From a checkpoint of a small mixture-of-experts model trained on Wikipedia: a shared expert of 256 neurons.
Below are experts of layer 7 (counted from 0) of a mixture-of-experts language model. Rows are named router (the router's row for the expert) and show model dimensions 0-159. Each number is 500 + 50 x the weight over its row's rms, rounded and kept within 0 to 999. Numbers have three digits each.
Before each expert's rows: "comes after" lists some tokens at least twice as common just before its tokens as in all text; "mostly gets" lists some tokens that are sent to it at least half of the time. This comes from a sample of Wikipedia text that the model never trained on. Tokens count by the router's weight.

# expert 29
comes after: "2", "0", "1", "9", "8", "7"
mostly gets: " can", ")", " would", " may", "]", " will"
router:458542521452532545544560458524449501433546511516539483585535574516551532492507541461517531485603482402473535467482541606545544435480554469546434507432485563454558479456462515440476433495579432478428487586600494543568450455565495479540550513580530460390554477484499489475431509512470393509500372579585456391462434485490470550499459482476498477517516506460554494556415469579579501547465488484419479472566553443604510520505566546497532482454501446444525408516519426482578481530615490

# expert 15
comes after: "\n", "5", "6", "4", "7", " However"
mostly gets: "),", ",", "\",", "',", ".,", "\";"
router:571406404534332519390528579474470461506480548442562449474522441548506431551455445452555559472519564451492561416502533586543554417521632527543552522588437560447487474553565547538491580488600427512535572472511452524567509517529466512481511558494511519416483579470475514509508467521567527502519513563511499613566601529535506404448500408471479472504469468528550603529504582449504448534448439514541471439564572503509493602428489472560486533444481469456497478455468593498423495487424533

# expert 28
comes after: " to", " was", " is", " and", " be", " were"
mostly gets: " used", " took", " received", " held", " died", " released"
router:491480542436427590458562422570538485386564577527552496480494487479540470383509563543520562508561487525473535362540459448573484457544478543609558533452512456526539558540626492410544473469555492433497578455499530458523492451524514503516548455507476523418534533533581434456590438533481495500508509492524458460622503568554473437542479548422563466548457525552496525526434564499565474525606496435477510450530488510489530576432592435529467503435573538483505561561549513532530430402410523

# expert 2
comes after: "\n", " |", ".", ")", "==", ")."
mostly gets: " Phylum", "\n", "See", "International", "==", "Final"
router:543476545402500477580577534401445492602481522497529553416534442469520510560558410516497443513412555572439591531525492382533496535613403513605545502535549551438512487478535466531568466526541546521482524471423500507465528496548474467474458560479449506504484447574479577500466516461532506436543506430489473514455435492422498423582569406510478499514573543505487557476441455489423456418475450429477511578543408498480544496539414524481462521504502447504490551585470537446444610579412507

# expert 19
comes after: "2", " |", "1", "|", " in", ":"
mostly gets: " approximately", " According", " ISBN", " £", " €", " "
router:435471569608558456437505476563490542529509519489544451491540624475401448576522520420518478517564540539487488489535571411461493526496535487469493389451531505464456474520505450506544600465429516573474444547536565498535441532518420584545591523505464478537472435464536616470583432569427581436547586531559462481497529525532519440594534407492396511470519480494416505574448471514504553474544567513392469435450510512549569521491550508449554538530405463452518539444478486403481474411510521

# expert 31
comes after: " the", " a", " and", " The", " an", "s"
mostly gets: " l", " tr", " ch", " co", " comp", " pl"
router:504479461591607461522450438483499486581522415506414468502481559524499448542564438585397451549485485514528443595492449460483512430484395586526442502550484550476536435543505524489510425473534532517525488476537444512545503449473579512559462490527505478485569561576456448463548511517572434486496564518459481634527471427464480544599520570453552545437570502483483468444615459565355410493508521519517514467577575537494589532494469548488499534483562484557474487508442628545465579519471494

# expert 22
comes after: "-", " \"", " (", ":", ";", "|"
mostly gets: " P", " L", " S", " K", " N", " M"
router:478488434457518455433412492573506475500452567397484505420441580508509447525505507528464497526460599515495435550510533513528514532495510504538435524501517537541419497489543508415554482535458575444495584454433461508501457433522531531568434507502453531498431477506532461537442531518565540464399523524565560439425532482429532587504526496487535391448466507532466489484524517514425504475575601513541558445545450529517435480534417535631412484468528518476489455539502437467390557468512487

# expert 8
comes after: "\n", "==", " =", " ==", "===", " as"
mostly gets: " Date", " Apps", " many", " some", " Title", " part"
router:636450578467559367527465526461517421474628486541558513411513433468418448569481494509473422547532468569487483558520437527538554601414570460534468476422516441500425542448515499490458469554432527516494465524446550487563424603462480518448525530486446472382528480403493441531535479501457490464529542554567547449508524525515471526537543585439569507497536447506461373587447483442538561471454451484571490486496385414577409527517500549546513588516472484526584546530538479543534562532508481

# expert 4
comes after: " |", "|", ";", " to", " he", " for"
mostly gets: " wrote", " won", " received", " went", " competed", " joined"
router:546602533435488520547505454513493465464459504597412533495419522536534536367413589504609546470488543507477503509466440494513420477578529541546504572440443452556542538480469462467456540528501536500469503523450599509522535469451473510490503502499583540551480561450567565537539512451490418442555413531519481506578513421452556463534563524462524492547472501519509494425474476450573527608554498606464471467499563467467483503527570521461500451493512495487415387432550433504520449466463484

# expert 30
comes after: " ", "1", " at", " H", " St", " G"
mostly gets: "ew", " Catholic", "ec", " red", " Public", "iv"
router:517545482521520437559465480479491502576474449545568476441454541547499491534553550592464422537490439441573449534502490509504533536450476419480522572446549505502465520497523506577455453373525500525483470482522453485509403565549466460493513528507436495550570455421579461415451593522432564476409468425623443547474431526585479609481409506526493411495540540427497506495456471521461529547479508486376560458499517420446518449447499467491467548433497456511486421525486498554450433480480510

# expert 10
comes after: "3", "6", "4", "5", "7", "8"
mostly gets: "\".", " but", ".\"", " .", " if", "."
router:516382497522442461465466447505446502495443599488537457515573443482509478449491450541475502491409447537555444486453463501461518437471456438420413552553603548454450478554502475522422591479556513540518427443526569534396534511516493477533542530473448548479513451631523501537431537600432457503535580391488405611496423570623453518446451438493446480542506441482484498474495518448542503551459564534536464504426530426482492508523409440585449494440457574446532518507542537566517567594563517

# expert 1
comes after: " ", " (", "–", "-", " $", " ["
mostly gets: " Binomial", " Preceded", " Ab", " Died", "qu", "   "
router:525409576586503503437455430493483443551442494511555540483462427409458542458469552617540486538398582460556548554546500496426561533503389532520555552447487487507455515476501444514543525470463577452421572498460404487410463529505570446412520505550568506525531606494512443464544545482540475560426556464382474510494557538492483457537511535573539397511445515511489553569505397519509536432522475567446446392618517491424543516420472442486501546481440517636558542464399441561435516449463520

# expert 7
comes after: " |", " the", "|", " (", "-", ":"
mostly gets: " US", " North", " National", " Central", " ITA", " European"
router:585458436561550475476453469547532558439511409592444483478560556495553475501476519447524518454491479484446532567500492451461487526485532519514485503495425529475492526558414542453389541558495473489461428561535512426466466539537470543408463473484489467528493515443544528579542461383405502508507477489427562479417513464535543614451461513500484493419561545545483414490552528476492630392519427403518527612497509572554516483521536532533507516574563485464477560455450461518401467562421539

# expert 18
comes after: ",", " is", " as", " was", " \"", " ="
mostly gets: " \"", " '", "'", "=", " “", " o"
router:495470551529427485485441625539458486523509535440449511540480558584491431561483531509430585550418496503478562434541488466465554429510559451575527512585595503543466519440485465538497581558521576512513487461548521511580545471522510487481536477417553461469415595448509464542460532518478488509541471517518513388507591433577493499568493436457524471445441477416489533456477474555499515501416448539443535519422424504418537453556497445556578501438487469524491456459532533560449535444466464

# expert 27
comes after: " ", " (", "-", " a", "/", "("
mostly gets: " four", " two", " three", " five", " six", " half"
router:519545568549516464538450502497567477549445589546469523540495519475522497520444493462532519434467436511532505505482541462427432569508474492486543570549500466493508426492512515521460433527503460470575507469454582463539479521450515494508508519523511480423495414548409481593525541359495558464454520541433479517513567514481516491420605562492456544505447561548449450483550464498413545535445489484441541563500408475523466417578465545535425505448423467540478426512463471471467458588493413

# expert 5
comes after: "\n", "|", " a", " was", " were", "″"
mostly gets: "|", " San", "″", " Black", " Coordinates", " Chinese"
router:434523562471527503460537391517475469374485498516477451576470570522542496514495523425550511517492538519601473602481470504552583530504445407560455546488492441524528519534435551510498544545486474507519422461430548457513457538415557530536434458549474498526503485457531466468455543454463430431386533442447566547620502549506531559599524495475506443521424522520618519538549515585517493530458431394498559596580600484601463404453522453475499589558493520493567486435495496549575510498560560

# expert 20
comes after: "\n", ".", "3", "4", "5", "8"
mostly gets: " (", " •", " He", " he", "He", "″"
router:513536521549466467570588580470446568522417542475538506476444508399406405465498498527454499523469460480476524459484461502451492517391401448386419534503413482488451422408514484485497533445558505515367430509525528523473488556540505465478603548454429559557474518487472469486497437459554525494475561476519562438416429551440432439422431474409594421547423438466414500547533418507513584501505482571520431521516496535481516544523536583493499511556433594569513541477582525523512556537536464

# expert 9
comes after: " of", "'", " the", " in", " to", "."
mostly gets: " its", " their", " this", " these", " his", " same"
router:501560571487498477503500514544487391507540480527557479483604493476505542478466588440465558421492462403513476492481577476487480505431501489519645437585526492604636631535491541480468468442498538446508442499511503513448549537475454443474511473412505492607466472563466457511464545447462563403523545528505556447506482492475570553531490504598385485538423542470479495465437573508457479501465492536414450461461530528459517493610536503455500451523490480545477547553471521464580394527461452

# expert 3
comes after: "1", "2", "0", "9", " ", "3"
mostly gets: " Clade", "6", "5", "7", " Votes", "4"
router:504511429491610552548519530469525575394523475362462577496569498475535532415534463473537487558481467579558544506503490559440463488466534498544505583589455441444526539460539547459519505485524499496483513463500476459412512477529429434480530535463506482522483453525490510482515483570553435452402399523515479515510551432419461584352489556498520545486525597402543456447498433600444453509536526560560511441497439500586509466532482484475580442509414551477571461508426440421490462502552452

# expert 24
comes after: "9", "0", "1", "8", "–", "′"
mostly gets: "n", " n", " Sn", "c", "j", " B"
router:501515389490515472561464423557495552420549465425561465544470506470447509545566561576538568504512377476560559499462400452434576491538529485421508469516612487514485456435497579392470417448425411458477552499477392507513535517475512591536428505519534424557484514437491582582431481512491562530611500477410541469470497568491546467616454494508620543430534497479540536505505476457494510522444508542530563576542503508530523503495481598514492505418468440509524574474488479458577453503464567

# expert 25
comes after: " the", " a", " The", "s", " his", "The"
mostly gets: " film", " game", " series", " system", " album", " election"
router:504469509474520511437525538444434435566472548478379554638442510514480572489461471587523485473567480501482448523559490444527452541540483531457557453490510480532518485564502528503500432506451509470452502537507495466523471441472509484570575456577409474502525590516496480520548523408581545497531500548480553473480480443557507518462487507524524612468614405530554507452535545491437522523623481501514473511503501524489443557587474514437513434549512401455441537508510525506500464488557547

# expert 6
comes after: ")", "0", "3", "5", "4", "6"
mostly gets: ");", " —;", " |", " ;", ";", "):"
router:450439479570457556428597382419410469521532526513580460443538462505518511465468450491563581495477540492487493523453448505521446481442470529479521456479462435551501575559603431451452559502423495435482550525376471478419547537527426485429543534506479521551447473547469476508453508428505499545530458526478580564489559547458488473528576473567447481507478468530548579497555487484496431559427446554558567491491550458527548576537599426435503485453586448385500507525573436497615443485508465